Weights of a small mixture-of-experts language model, trained from scratch on English Wikipedia.
Size: 8 layers, width 256, vocabulary 8192, 42.1M parameters.
Experts: 128 tanh GELU neurons an expert, 8 picks a token, a softmax router.
Training: a variant of Adam for the experts, 6122 steps.
Below are experts of layer 4 (counted from 0) of a mixture-of-experts language model. Rows are named router (the router's row for the expert), up (a neuron's input weights, with its number) and show model dimensions 0-255. Each number is 128 + 24 x the weight over its row's rms, rounded and kept within 0 to 255.
Before each expert's rows: a language model's description of what the expert responds to. This comes from a sample of Wikipedia text that the model never trained on.

# expert 44
Description: Main verbs and suffixes. Past-tense and participle verbs or verb endings after subjects or auxiliaries, such as released, made, received, commented, asserting.
router [112 103 122  95 129 116 144 129 102  85 145 129  98 153 141 104 172 121 173 156 129 170 115 133  70 144 147 158  93 147 122 180 108 129 147 102 140 100 100 156 136 137 104 127 127 148 128 157 124 154 150 104  93 115 113 159 134 126 154 110  94 142 180 152 159 148  88 130 128 114 151 129 146 120 123 164 107  99 167 131 175 135 126 118  77 124 147 121 143 124  98 140 125  93 138 133 126 140 104 144 149 147  87 131  92 127 147 159 117 149 130 134 131 117 107 151 129 110 132 155 135 163 129 119  64 148 150  88 134  88 105 107 151 108 118  67 134 116 138 164 100 161  69 157 115 160 154 139  92 146 140  96 103 116 164 149 122 110 161 115 135 150 133 137 100 114 155 138 139 130 150 156 109 165 124 142 108 157 127 126  80 102 130 105 111  73 172 120 161 157 122 114 114 111 166 130 156 135 135 163 104 148  71 141  94 144 115  90 146 107 141 111 117 117 160  87 101 168 162 123 127 115 116 136 102  83 130 132 130 117 110 104 126 124 106 152 122 133  91  69 124 140 130  98 143 129 110 117 138 121 134 114 135  93 111 140]
up1 [106 163 154 138 136 151 142 150 127 126 106 133 106 105  88 132  79  88 149 132 131 159 154 120 140 130 138 163 119 158 137 128 146 132 125 120 146 104 134 102 114 159  77 141 182 141 126 118 150 154 164 131 130 143  88 108  95 144 128 122 120 134 150 129 128 118 128 150 153 141 128 124  98 127 123 140 116  92 139 120 148 151 123 115  89  95 102 155 153 138 145 102 115 135 110 139 107  78 190 115  86 144 148 128 117 143 100 114  97 136 105 127 147 102 128 125  97 148 181 144 134 137 127 160 124  96 126 141 123 131 125 144 133 160  96 183 156  61 135 113 146 123  97 103 148 130 128  92 115 130 146 132 106 198 119 130  96 109 133 176  83  84 142 140 133 102 126 128 128  60 113 129 112 106 143 181 166 129 132 150 132 145 149 125 178 147  88 157 137 102 125 132 111 135 136 137 119  97 151 141 152 126 151 138 195 142 126 165 204 127 111 121 122  81 121 127 143 139 144 173 152 146 124 145 102 149 104  88 140 175 153 145 135 134  85 144 129 157 100 148  98 102 121 129 122 110 130 133 129 131 110 151 106  90 133 148]
up2 [140 164 118  84 148 139 132 115  84 144 115 139 158 138 133 146 134 129 117 104 135 127 146 126 109 127 107 110 142 154 163 117 119 171 120 123 108  86 144 153 167 132 120 127 101 169 118 156 102  93 145 160 141 143 153 144 111 133  94 130 133 124 123 192 158 140 116 156 133 124 136 135 147 145 124 154 124 106 143 129 130 149 119 107 159 122 150 135 131 141 128 140 110 110 151  98 159  95 126  88  95 117 114 121 119 114 160 116 143  90 158 141 111 114 156 143 139 130 157  84 129 141 142 172 179 109 147 126 133 122 151 136 113 133 120 154 164 126 125  81 122 129  94 125 125 120 102 111 122 147 140 157 149 165 110 110 116 143 143 157 129 128 171 144 176 135 143 140 124  98 132 133 151 149 129 125  94 101 112 105 177 142 151 127 149 182  97 110 119 127 156 100 191  93 121 148 145 108 153 102  83 126 192 128 126  81 134 154 151 121 123 109 130 105 122 146 136 106 146  74 146 157  93 148 149 185 133 165 100 102 160 173 125  52 152 119 111 129  94 107 133 147  98 133  90 147 106 115 130 102 108 113 126 161 201 105]

# expert 40
Description: Coordinate digits, mid-word pieces. Digits in coordinate minutes and large numbers (45°18′, 705,119), plus mid-word suffix pieces like ent, ed, al in names.
router [167 112 136  96 125 130 131 199 103 110 100 182 128 131 116  99 147  93 149 153 101 114 143 145 123 135 154 148 161 140 126 104 123 135 133 161 162 138 170 126 157 154 171 107 123 112 110 105 108 143 108 128 116 104  79 123 108 180 114 116 170 113  97 139 124 165 120 118 185 109 119 139 146 126 109 126 118 141 144 147  87 128 125 146 159 179 128 107 136 146 148 164 115  99  92 177 193 148 125 103 122 165 174 100 148 100 161 181 102 129 123 151 122 140 135 136 139 118 103 105 168  97 141 158 109 136 149  93  97 118 112 118 134 159 134 103 106 102 115 136 129 101 125 149 117 138 159 139 129 152 111 125 148 145 148 110 139 131 130 128  86 118 124 128 139 109 122 136 135 146 121 176 117  92 106 110 125 140 117 153 151 155 131 101 140 167 103 107 107 111 152 180 143 133  89 159 176 118 147  77 103 124 103 148 141 117 113 149 118 166 170 129 121 115 169  85 123 126 120 137  83 130 137 142 138  86  97 168 133 123 125 140 128 136 113 125 178 110 130 112 101  87 171 131 102 101 146 135 137 133 152  95 123 144 156 134]
up1 [135 129  59  92  87 124 137 119 140 171 135 105 156 116 119 107 119 117 150  85 144 133 117  87 165 151 130 134  96 120 126 126 147 122 149  73 134 138 131 174  97 147  93 154 128 104 170 162  83 107 107 130 140 137  95 146 172 124 133 103 135 127 160 172 136 116 154 122 125 151 117 115 142 180 148 149 130 108 198 114 126 154 141 104 128 129 130 110  89 100 140 146 143 130 126  84 143 124 117 143 127 138  93 143 148 143 129 147  89 114  84 142 147 121 154 110 107 175 124 183 126 153 124 137 135 154 125 161 152 118 155 136 136 106 139 131 142 124 146 127 114 133  75 136  85 113 104  93 115 126 140 122  92  96  92 118 152 147 125 100 158 117 137 139  83 158  91 181 141 137 204 115 108 127 160 112 112 112  89 128 101 183 142 165 148 138 146 122 125 111 128 131 147 140 164 141 133 144 120 113 161 107 135 132 145 150 164 151 130 141 172 111 118  96 109 114 155 130 132 129 154 136 157  96  96 154 101 122  89 154 120 138 115  88 127 108 104 184 159 114 150 121 129 106 127 136 131 119 122  80 142 130 112 116 134 135]
up2 [116 164 140 131 142 126 124 113 151 151 143 102 131 139 115  96 160 136 142 140 144 113 107 139 141 158  88 137 142 134 134  85 147  93 119 145  99 122  92 152 140  72  98 135 124 185 113 153 105 106 156  81 119 117 131 131 133  98  69 110 115 119 119 123 109 130 117 102 122 132 106 117  49 136 109 162 156 119 138 149 137 102  98 101 147 102 126 157 154 129 139 143 155 127 115 130 155 150 122 146 171 124 144 149 110 181 102 120 149 118 159 131 157 105 123 174 112 100 138 125 131 149 108 127 111 115 126 162 139 123 167 140 137 105 121 101 119 133 177 159 120 141 168 133 118 101 107  67 160 145  97 121  96 120 126 143 140 130 108  56 118 134 124 177 121 126  34 137 118 163 148  84 147 138 143 130 121 159 158 113 133 132 115  78 109  98 179 201 130 103 144 125 141 140 155 139 153 155 140 122 140  75 100 125 117 118 107 141 157 150  99 110  97 126 122 162 120 157 136 135 105 148 171 127 138 120 100 111 125 120 124 138 107 109 150 144 152 158  99 120 118 121 103 117  93 104 134 130 143 136 128 135 139 126 125 148]

# expert 35
Description: Noun suffixes. Abstract noun endings and plural or suffix pieces closing a word, such as immunogenic-ity, liter-acy, gener-ators, students, tens-es.
router [126 120 119 143 155 107 138 121 141 102 152 105 104 178 129 121 103  72 162 155 141 165 120 144 133  88 167 141 134 108 148 162 130 122 131 125 132 137  93 101  88 136  79 170 114 111  98 140 113 141 150 135 144 154  94 116  95 153 140 120 119 126 149 149 159 159 102 128 119 112 142 125 162 115 132 137 103  72 151  92 156 141 126 120 100 142 124 150 137 140  86 131 159 116 152  94 115 154 107 126 117 157 101 114 108  93 151 148 158 105 140  97 171 109 122 153 144 130 129 118 111 114  94 152 109 153  95 114 116  75 124  79 164  84  98 141 138 162 152 132 114 146 107  56 107 150 162 146 130 155 187 112 109 144 145 138 136 116 160 137 139 131 152  99 132 109 113 165 158 139 147 151 120 164 126 133 135 136 108 128 101 113 118 144 139 116 136 134 181 140 106  89 114  99 125 123 161 111 142 144 126 152 114 129 108 181 133 120  92 127 145 144 118 123 140 102 109 154 115 126 163  90 152 145 118 128 148 153 118 114 117 121  77 137 101 128 133 162 107  56 152 152 109 107 160 144 135 121  80 102 148 131 132  70 100 158]
up3 [180 119 146 119 124 124 104 168 103 151 152 148 119 160 102 146 111 108 115  80 130  83  93 135 124 102 117  78 109 175 131  94 171 150 124 124 119  64 153 122 150 114 134 142 135 168 162  74 110  89 132  87 105 157 146 142 147 109 180 158  90 133 153 131 130  83 111 130  92 126 136 109 128 155 154  88 128  91 111 146 102 116 129 137  94 102 143 127 118  99 150 151 113 159 134 165 123 128 131 109 124 109 120 155 143  87  89 117 110 123 161 102 117 130 166 123 143 126  85 158 167 143 134 111 164  99 111 128 109 149 148 162 124 143  93 100 100 122 158 138 116 112 131 119 148 105 106 164 120 115 141 144 117 123 133 123 140 142 118 172 137 148 144 148 118 131 107 109 107 114 154 162 153 130 142 113  96 145 126 129 105 143 163 148 176 128 171  97 122 143 126 128 119 109 135 119 131 130  97  90 106 126 135 137 148 153 125 128 121 152 104  65 124 154  92 119  92 112 173 196 140 133  95 147 164 127 147  80  90 113 119 132 148 117 100 126 118 133 130 105  95  97 122 103 122 130 127 144 133 106  99 171 106 176 131 123]
up4 [142 117 169 105  87 161  89 102 147 133 132 173 147 156 113  87 146 190  97 116  93 127 126 140 148 162 127 110 123 107  96 103 151 124  65 132 129  77 150 154 135  91 135  72 105 139 105 138 140 140 140  86  98 145  92 122  93 116 167 138 129 135 136 107 103 161 124 151 118 157 127 141 114 112 105  98 103 119 116 111 167 156 132 128 138 116  57 143 102 103 127 123 106 133 101 137  81 100 148 136 159 123 131  97 155 118  79 132 108 114 107 111 128 160 116 167  92 133 113 152 114 116 104 143 152 138  89 128 156  97 112 170 112 134 147 119 117 106 136 143 152 144 122  91 126 177 112 110 145 140 129 134 122 139 118 180 112 112 130 109 132 115 103 111 138 106 144  75  79 110 134  98 119 105 112 139 149 134 143 106 121 120 118 165  93  98 155 156  98 100 148 131 127  92 146 110 143 167 133 148 110  83 166 148 138 115 109 133 120 157 183 139 134 124 125 123 105 121 103 177 125 120 147 121 105 115 130  88  98 122 114 120 181  96 144 122 165  92 130 122 122 142 124 166 114 147 168 151 152 125 132 119 153 136 139 104]

# expert 59
Description: Word-start pieces and tables. Table pipes and opening pieces of words, such as comp, rep, acc, and compound second parts like sales-person, show-case.
router [130 132 117 147 147  97 128 124 153 115 111 100 142  84 138 142 104 131 173 135 137 134 114 134 107 142 143  92 179 170 115 135 103  77 129 126 114 135  98 140 113 138 163 103 175 131 168 156 134 106 177 133 180 118 119 136 131 106  99 147  64 149 120 161 124 134 161 134 111 136 142 109 144 173 117 131 130  96 109 100  91 127 161 140 148 101 123 138 116 141 105 102 143 112 149 126 103 123 151 112 143 136 109 125 109 159 121 112 130 104 141 124 141 106 121 162 136 150 118 136 119 141 109 156 154 154  98 171 165 144 115 129 173 135 119 183 124  99 124 118 143 171 157 149  91 117  92 113 154 107 161 137 176 119 142 165 137 109 141 131 152 153 134 169 138 160 101 170 114 121 129 165 119 137 143 146 140 119 167 113 148 120 123 141  96 132 154 129 139 146  92 109 133 155 104 141 155 153 121 180 150 158 113 120 118 147 134 140 172 126 151  92 143  82 147 191 155 111 116 117 107 127 116 141 106 141 102  95 113 129  80 156  99 146 143  93 107  92 170 108 159 138  73 147 144 147 103 144 179 109 143 115  96  94 103 140]
up2 [137 128 173  90 134 123 136  73 116 135 124 137 140 126 149 119 141  99 132 119 167 141  84 135 171 142 115  89 162  99 111 108 169 179 117 110 165 108 135 119 148 119 130 104 111 132  97 189 138 165 135  86 149 135 130 119  87 102 164 139 133 118  92 112  99 141 153 147 174 164 108 129 158  83 153 107 158 120 127 176 130 124  84 144 154 123 184 133 146 127 180 131  99 154 142 142 141 132 147 114 129 115 139 115 120 107 136 136 127 117 113 121 139 105 143  89 141 151 162 159 138 137 149 145 131 138 177  89  91 194  95  90 131 126  64 105 145 130 168 149 149 158 117 133 118 146 125 109 114 114 117 128 144 113 116 140 123 116 124 154 132 121 142 122 146 110 123 113 134 159 119 111 131 107 145 122 165 131 155 131 127 139 138 104 121 122 179 119 126 129 127 121 135 120 106 116 115 132 120 125 107 129 111 144 172 109 124 111 126  99  70 133 106 164 119 117  90 117 165 114 141 171 114 139 155 125 134 148 111 117 125 127 144 103 105 152  93 112  74 146  87 167 139  82 149 138 169 127 139  62 103 141 113 141 164 174]
up3 [166 122 132 130 114 136 152 146 123 138 139 172 142 116 149 106 169 119 106 157 108  56 138 107 131 125 130 131 147 102 163  96  76 103 129 123 163 123 130 131 148 156 104 122 137  84 108 148 134 128  87 111 106  93 123 124 123 131 149 113 107 147 119 126 122 113 122 122 147 102 102 135 145 119 138 124 160 159 110 113 140 110 126 100 126 144 135 106 127 101 134 126 162 155 126 103 142 140 136 126 149 139 174 137 131  95 136 151 130 106 152  97 113 129 125 126  82 171 130 156 200 147 108 144 112 117  96 128  69 135 151 139 141 119 168 133 104 140 129 122 115 128 136 113 141 173 142 144 129 149 183  89 118 113  57 147 114 110 149 128 155 121  90 120 107 153 113 120 114 115  74 164 144 115  96  99 105 142 145 145  70 120  97 127  77 187 127 117 163 124 110 192 138 100 133 132 136 109 118 143 111 137  94 133 127  90 153 100 158 129 116 147 119 146 124 110 162 155 109 145 117 107 127 111 166 124 115 124 130 154 139  93 167 160  80 160 155 112 133  82 122 132 141 183 123 129 107 115  87 133 180 131 135 105 161 156]

# expert 30
Description: Election table pipes. Pipe separators in election result tables, especially right after a party name and before the candidate, plus political words such as elected, Council.
router [150 165 112 100 168  92 111  98 130 101 158 105  84 127 109 139 127 141 124  81 104 107  96 143 175 138 143 104 140 156 129 128 142 112 115 111 115 146 105  92 125 163 140  88 145 127 132  78 134 109 113 151  85 157 159 149 156 129 168 136 120 113 141 106 145 113 119 149 166  92 122 119 118 126 127  96 120 115 140 135 159 107  91 130 101 120 170 116 122 127 141 124  98 164 115  97 115 138 120 114 126 148 130 121 109 143 126  92 158 141 161 147 133 141 136 170 111 113 143 128 109 157 135  99  95  76 153 116 163 116 125  83 135 118 117 153 126 120  89 161 134 118 132 105 143 184 138 124 166  94 137 123 169 130 156 176 142 120 113 155 137 151 103 161 159 144 114 188 159 110 114 126 156 105 156 119 176 181 131 119 135 126 111 122 125 143 128 102 125 136 112 170 140 119 176 121  97 119  99 113 142 123 166 151  87 167 165 146 155 142 135 145 166 142 130 111 133 172 124 144 108 161 140 163 120 134 128 153 152 100  71 124 135 163  62  81 117  96 159 144  94 103 103 117 127 138 127 152 137 144 101 113 138 104 115 125]
up3 [124 152 103 107 127 185 166 104 130 123 122 111 146 154 126 137 142 118 118 148 132 106 128 137  85 124 181 171 140 113 128 160  90 104 148 108 134 163 121 145 131 132  72 159 148 149 162  73 159 168 157 109  91 134 138 117  76 130 171 102 129 122 153 163 114 180 113 141  90 106 122 133  94 141 131 161 158 158 177 120 172 152 116 104 146 144 150 144 120 156 159 144 134 187 114  87 102 105 132 133 124 128 147 118 127 146 122 145 120 116 154 144 107 181 136 106 121 155 155 173 149 107 164 138 125 125 132 113 102 102 142 120 150 151  94 114 144 137 140 111 127 166 105 114 148 145  96 116 113 186 149 142 122 139 127 120 124 168 116 124 129 100 122 137 130 147 118 113  83 148 121 140  87 128  76 141 146 108 134 152 146 106 118 125 131 126 122 131 158  86 123 127 113 131 132  85 114 147 132 128 140  82 117  92 108 162 143 100 140 138  94 140 146 154 133 133 133  90 140 153 143 111 114  78 148  94 120 101 139 139 125 158  74  97  92  99 168 140 107 119  78 150  99 118 161 134 146 142 113 140 136 121 139 118 108  85]
up4 [132 110 138 118 118 137 140 133 136 100 123 148 130 134  99  96 139 118 113 127  90 122 128 138  93 124 107 153 135 138  90 118 180 104 140 156 158 139 166 148 176 161 138  89 133 123 183 144 134 163 116 133 117 135 111 137  96 140 153 105  92  85 143 126 127 144 118 132 149 134 103 128 101 149 100 139 149 160 113 132 109 148 168 133 141 147 121 107  96 116 156  86 115 139 168  89 168 159 159 128 151 115 103 123 183  94 133 111 136 148 148 114 132 125 105 125 127 132 114 127 125 147 144 172 143  94 129 169 116 148  94 121 116 125 119 128 133 139 128 132 104 158 102 163 128 182 137 120 119 122 149 154 109 171 124 119 125 111 108 142 136 133 109 155 100 104 139 114  78 137 107 151 104 114 121 145 129 139 148 153 148 146 163 120  92 115 153 110 155  90 104 137 124 182 148  80  71 183 115 126  82 125 125 121 128 152  94 154 143  93 113 136 128 137 138  87 112 129 149 106 126 120  97 142 132 138  80 185 116 106 154 188 115 140 174  66 178 143 147 121 176 122 112 133 136 104 145 188 120 111 144 104 102 109 114 153]

# expert 18
Description: Noun endings in credits. Nouns or final word pieces ending a term in credits, tables and track lists, such as edition, role, download, process, Discord.
router [136 111 135 149 147 109 117 142 130 153 145 124  98 132 165 114 101 111 148 149 122 157  86 115 127 116 131 101 154 102 115 120 156  94 133  98 106 186 140 134 143 143  89 141 153 117 117 102  77 146 100 138 150 126  82 122  96 128 123 100 159 136 151 111 184 141 119  94 130 120 118 102 113 119  55 147 134 117  98 123 157 122 145 138 143 144 104 141 129 146  82 124 162 100 114 120 128 146 126 145  98 148 135 148 119 121 134 177 142 114 147 144 194 127  79 148 172 134 105 123 113 151 102 163 115 118 107 171 170 132 114 138 174 150 136 116 120 122 127 131 145 129 127 168 115 158 121 104 126 111 100  72 116 144 162 133 104 110  68 131 106 155 106  97 157  96 137 138 123 136 174 128  88 131 136 120 118 106  93 187 137  98  97 136 111 136 118  99 167 104 138 151 129  99 133 135 136 121  94 155 113 156  72 154 127 139  90 141 145 127 151  66 172 122 173 145 128 124 150 125 151  94 132 155  83 130  98 136 114 151 141 120  96 108 102 125 117 115 107  99 133 138 141 146 170 121  94 119 133 142 134 161 103 129 124 146]
up1 [155 146 152 117 102 163 129 140 124 115  94 128 152 142 108 137 119 141 140 151 116  83 147 140 142 126 152 154 117 110 166 109 146  97 136 141 115 139 149 136 130 128 126 103  80 172 129 127 140  93 141  98 112 135  96 144 100 176 155 151 134 147 119 122 144  92 131 112 180 117  90 134 178 119 101 191 140 100 137  78 129 113 105  96 132 137 131 109 118 120 127 134 135 126 136 153 146 117 101  86 127 157 134 139 137 175 152 167 157 105 126 110 104 149 133 112 144 102 167  85  79 127 123 146 152  99 115 152 115  99 111 107  91 149 137  99  95 114 132 103  93 196 119 132 121 123  84 148 118 184 119 137 133 138 109 146  94 118 139 163 136 162 133 133 126 153 115 104 109 144 135 152 106 134 113 135  87 110 136 116 127 122 121 138 147 163  97 149 172 138 133 121 139 146 165 129 162 132 174 113 121 126 101 152 145 127 109 128 144 124 148 186 108 173 126 112 100 157 142 151 106 145 144 140 137 112 135 142 119 141  76 210 173 117  70 127 155 130 145 110 136 118 102 156 142 108 100 132 134 123 179 147 180 120 136 133]
up2 [119 101 129 138 123 135 123 170 100 127 100 157 100 136  95 170 106 140  79 125 131 120 137 168 118 110 134 153 151 134 119 109 120 141 134 126 130 126 164  91  69 137 152  96 150 132 158 109 102 106 121 113 130 139 130 120 125 148 126 113 153 111 138 157 118 130 164 120 163 145 104 141 106 143 160 128 144 137 159 141 132 154 173 124 126 152 142 138 163 130 130 124 166 166 150 139 161 102 111 126 146 114 143 116 148 112 122 111 145 147 123 105 124 185 102 103 100 142 145 113 166 103  81  91 142 102 160  91 108 134 137 109 150  95 118 107  95  97 113  91 145 112 125 116 147 109 107 129  98  88 111 103 113 143  96  76  93  86 149 112 149 120  99 138 159 128 100 121  93 142 124 131 165 141 123 102 165 141 102 109 129  88 120 142 156 118 154 107 106 105 104 147 185 116 102  97 138  89 151  85  99 109 118 165 114 111 138 128 187  80 163 150 126 131 146 109  72 124 148 119  92 124 148 125  99 129  91 103 161 126 156 136 123 173 124 154 108 125 148 100  93  88 113 160 102 105 157 144 170 128 105 126 125 141 112  71]

# expert 17
Description: Technical word fragments. Inner syllable pieces of long learned or scientific words, often Greek or Latin, such as photoph-ob-ia, lymph-oc-yte, ph-arm-acological.
router [149 129 136 155 134 140 136 122 118 157 113 143 118 113 147 134 158 116 105 166 164 118 133  98 155  91 144 138 150 117 135 141 140 182 113 121 127 171 114 162 122 161 142 148 152 107 154 126 159 117 125 173 136  74 103 141 155 116 120 137 154 123 134 131 110 139 163 117 148 134 130  90 115 157 121  73 143 109 111 129 153 122 116 144 133 107 144 134 164 131 129 154 139 137 156 127  91 142 186 105 122  75 160 128 138 102 132 219 122 123 124 142 128 135 133 113 145 122 121  78 153 143 139 140 159  75  81 166 100  94 105 149  99 146 142 129 150 125 164 140 125 110 112 117 135 127 105 137 111 104 121 154 139 132 118 128 119 125 166  95 114 122 128 102 114 127 101  90 180 101 172 134  67 120 104 142 131 152 132  85 119 172 124 102 146 145 111 135 138 154 147 119  83 116 122 161 150  71 105 108 147 107  85 140 171 136 164 157  85 136 157 146 123 143 118 142 109 132 136 138 156 102 155 132 126 160 122 175  82  98 147 120 124 131 146 121 115 157 134 142 102  88 159 112 175 137  90 139 102 128 147 163 107 111 124 149]
up1 [ 75 108 175 109 134 140 160  99 141 136 145 112 156  75 126 149 145 119 121 106 140 105 100 134 159  78 134 146 141 142 120 146 107 138 111 143 155  60 141 140 116 143 144  92 160 122 108 188 199 143 113 132 115 145 122 119 115  99 174 111 114  68 141 157 107 125 120 112 138 105 108 178 117 146 102 127 114 132 150  86  98 160 124 123 170 116 127  82 125 140 121 108 119 102 144  86 132 108 103 130 113 100 112 143 147  94 102 139 126 184 109 149 145 134 129 100 104 111 102 114 101 130 123  91 135 146 163 108 102 153 129 118 153 108 104 140 117 146 129 125 155 102  99 165 135 146 148 127 159 140 136 126 148 124 169 126 118 159 123 136  91  88 120 115 106 124 146 124 139 157 136 112 111 126 145 116 129 115 176 121 132 167 129 123  87 147 125 104 166 117 101 149 138 150 134 108 107 150 135 120  88 186 106 117 121 157 160 140 141 122 144  91 154 110 115 101 153 155  83 145 137 147 132 146 173 146 112 136 110 135 151 124 133 166 168 132 132 149 109 124 160 110 130 171 104 105 129 153  87 139 107 152 149  54 133 134]
up2 [108 159 155 158 133 118 156 141  87 173 111 144 142 132 112 126 112 141 102 110 132 138 108 108 117 111 137 152 122  97 174 129 122 131 113 105 132 115 141 129 162  91 119 117 121 127 144 134 157 158 107 130 134 123 141 110 120 153 138  78 124 103 115 118 113 140 105 166 129  98 111 134 140 103 166 138 183 122 145 163 131  79 113 106 118 155 167 106 114 136  92 158 131 102  78 137 142 120 116 137 130 157 135 171 136 167 118 150  97 162 105 122  84 137 112 110 139 112 148  91 131 105 134 101 128 179 142 120 118 125 129 103 150  88 116 126 152 127 173 145 151 160  91  66 139 163  99 141 107 118  92  99 168 135 170 150 129 139 155 148 104 117 124 137  95 132  67 175 143 134 118 125 113 150 115 155 161 104 108 152 131  90 159 113 160  93 104 122 163 125 115 151 155 144 143  66 142 172 143 120 136  97 116 128 106 113 124 134 138  99 130 127 124 145 132 109 111 140 120 156 104 187 145 138  99  72 138 147 177 177 114 122 108 127 116 125 118 135 159 139 121 108 112 178 132 139 164 135 103  77 128 128 166 143 143 164]

# expert 26
Description: Non-Latin characters, foreign endings. Chinese characters, cuneiform and Cyrillic bytes, word-final pieces of foreign names such as -ro, -ka, -ji, and table headers like Pts.
router [137 102 130  87 141 106 154 144 109  89 147  98 110 137 133 114 119 150 160 124 143 127 129 110 134 139 116  89 119 128 127 102 141  83 123 108 118 182 155 140 143 159 122 151 100 135 128 100 122 131 131 129 142 117  64 122 142 128 154 119 150 129 140  95 158 115 119  95 166 153 129 113 175 132 118 159 136 138 119 101 103 122  68 146 113 152  87  90 147 115  94 133 146 101 143 120  86 150 124  99 109 158 182 107 127 128 157 169 130 111 129 114 167 117 106 144 169  98 143 145 127  98 152 120 160 103 159 143 168 182 158 142 144 156 172 159  98 127 105 109 108 115 145 106 151 169 122 118 117 125 135  67 141 124 144 172 137  81  95 133 131 141 119 106 130  91 179 148 175 149 123 121 157 106 119 136 146 158 107 159 143  72 136 125 111 157 116 107 137 172 154 132 151 113 118 119 174 140 153 135 118 140 150 152 157  92 117 103 160 153 146 102 150 117 165 116 118 131 153  98 128  74 127 155 112 136  87 169 108 130 147 131 133 120  96 138 130 122 126  99 161 162 122 133 132 118 114 118 131 110 147  85 120 120 176 143]
up2 [130  96 119 120 104 174 145 157 156 129 120 151 138 111 145 182 171 121 113 133 121 125 100 114 123 141 156 112 132 154 132  86 131 143 163 155 124 131 146 117  93 112 118 137 174 135 148 149 117 137 157 143 149 162 136 141 136 110 130 145 176 118 136 168 129  86 129 149 102  99 133 161 134 146 113 171 116 146 167 122 125 145 111 160 102 120 115 110 136 117 158  94 194  97 135 110 167  90 125 174 118 150  94 157 109 177 148 160 120 108 160  97 161 142 146  92 137 118 162  82 131 109 118 113 135 122 128 131 102  94 115 133 165 142 137 139 125 123 138 117 124 150 147 125 149 116  85 104 102 108 110 110  91 173 119 123  71 130 104 111 120  96 105 137 162 118 164 132 115 151 119 156 134 147  98 101 111 116 118 109 133 146 115 136 136 125 115 184 133 104 127  75 112 144 125 147 160 135  57 109 132 154 119  82 139  99 142 114 107 104 158  94  82 148 128 117 142 115 126 147 106 100 138 170 131  98 146  87 131  95 128 148 140 141 161  84 101 144 142 110  73 126 136 150 157 126 110 171 128 128 132 145  97 125 153  92]
up3 [131 132 152 162 119 102 128 138 115 123 154 145 165 121  82 124 158 114 148 127 138 146 141 139 148 100 145 100 171 149 120 132 108  98 134 127 148 142 141 161 144 150 113 140 107  82 100 119 103 115 142 115  87 143 146 137 110 117 125 153 152  98 127 120  67 124 151 111 130 146 138 106  88 128 163 110 101 141 172 108  71 106 137 133 138  94 168 116 104 153 166 170 104 127 140 109 171 137  96 152 134 111 130 152 146 174  99 139 134 134 102 113 152 105 146 132 133 150  87 138 155 162 116 151 125 125 162 125 132 108 115  52 117 102 108 118 109 112 143  77 122 159 150 120 133 177 104 178 125  89 137 138 142 107 114 123 120 134 181 158 143 159 109 120 112 133 127 116 154 145 152 114 114 154 156 138 108 102 121 130 127 177 158 112 105 144 127 122 133 155 137  76 125  94 166 129  97 154 132 113 105 128 137  94  91 126 156 136 102 140 123  84 148  83 130 163 108 111  91 144 145 125 206 110 131 170 165 147 141 165 123 148 113 168 144 125 120 153 135 107  97 143  95 127 115 122 128 144 154 119 146 139 107  78 143 118]

# expert 7
Description: Coordinates and table blanks. Degree, minute and second signs in geographic coordinates, plus spaces, hyphens and blank cells in tables, as in 30°52′25, 1999-01-31 | |.
router [157 129 119 118 153 127  86 117 144 132 130 146 171 168 149 136  87 113 153 117 104 155 110 147 170 176 171 109  98 125 101 107  85 118 159 149 130 138 106 140 136 128 113 153 154 150 130 121  96 136 160 150 119 166 148 162 156 139 130 147  98  71 132 113  91 136 147 133 132 151 122 115 159 153 139 181 195 134 135 112 110 157 114 132 135  96 129 111 103 142 140 141 118 105  93  91 110 149 107 130 137 121 121 108 111 137 114 103 135 118 155 118 135 127 169 160 123  79 150 157  99  97 116 149 126 109 100 107 158 144 159 130 116 152 134 148 152 142 120 124 138 118 158  96 163 157 113 106 146 149 158 130 134 143 123 162  93 137 129 158 181 128 167 131 125 159 123 132 100 140 146 144 133 137 144 132 176 128 104 114 138 181 154 108 148 163  89 130 134 114 157 129 140 145 121 111 134 155 184  86 138 124 143 123 112 119 138 107 132 159 127  75 146 129 159 144 178  88 118  96 137 100 152 117  91 139  70 156 158 101 147 144 112 163 141 141 106 128 136 127 140 144 111 134 126 111 121 183 166  79  95 160 175 123 103 138]
up1 [108 127 135  99  93 150 152 155 161 115 108  94 114 141 146 105 173 126 131 141  94  76 115  79 115 128 141 127 129 175 181 127 106 124  96 134 126 110 102  92 153 169 130 108  95 160 140 135 161 162 121 106 121 122 103 129 105 143 142 143 104 119 141 126 131 135 142 129 148 104 150 145  75 115 117 160 184 112 123 145 126 125 124 129  95 125 137 155  91 165 136  86 158 127 107  94 116 109 139 128  88 132 108  85 214 153  95 137 113 142 119 137 157 144 100  97  85 110 151 115 141 139 136 155 178 119 166 157 120 152 100 128 123 130 115 120 110 143 126 190 155  89 130 125 140 121 149 114 115 139 142 128 128 117 110 145 150 114 148 127 126  47 111 118 117 132 111 148 126 155  87 148 154 119 171 112 144  95 168  94 157 118  97 119 126 115 154 100 147 111 136 142 126 111  88 120 121 124 115  96 132 111 123 108  94 122 137 136 146 124 147 131 105 100 101 153 111 175 157 135 103 124 111 148 126 176 120 118 101  94 131 156 107 100 158  95  79 129 123  75 136 145 141 102 156 130 153 133 118 148 146 136 104 127 141 158]
up2 [141 113 117 149 117 172 153 113 125  97 146 128 141 166 173 118 141 130 168 123 152 171 147 151  93 119 126 190 101 113 125 197 157 121 115 139 109 113 142 104 103 121 123 131 133 125 117 165 114 153 183 124 137 119 116 141 106 123 115 109 113 108 113 110 174 113 165 137 120 147 102 109 150 123 171 149 147 103  96  95 154 123 155  84 152 157 154 166 107 102 105 167  93 201 168  74 123 119 145 137 145 129 128 111 136 171 104 139 120 149 147 155 102 132 154 101 111 142 131 144 123 140 162 102 158 148 100 141 108 106 148 112 120  91 158 122 134 107 121 173 129 155 112 140 129 135 149  95 150 142 150 157 158 153 150  93 122 142  77  99  88 125 142 126 129 120 121  99 137 122  74 125 127 123 115  92 122 143 147 119 141 112 146 148 153 127 136 112 150 157 111 132 104 115 151 118 148 130 112 151 147 111 126 108 128 170 124 102 119  80 124 146 132 140  78 135 147 111 150 161 146 147 118 156 141 104 167 136 121 130 167 183  97 110  93 135  80 142  81 137 119 151 134 104 148 156 135 111 128 147 146  90 132  89 137  94]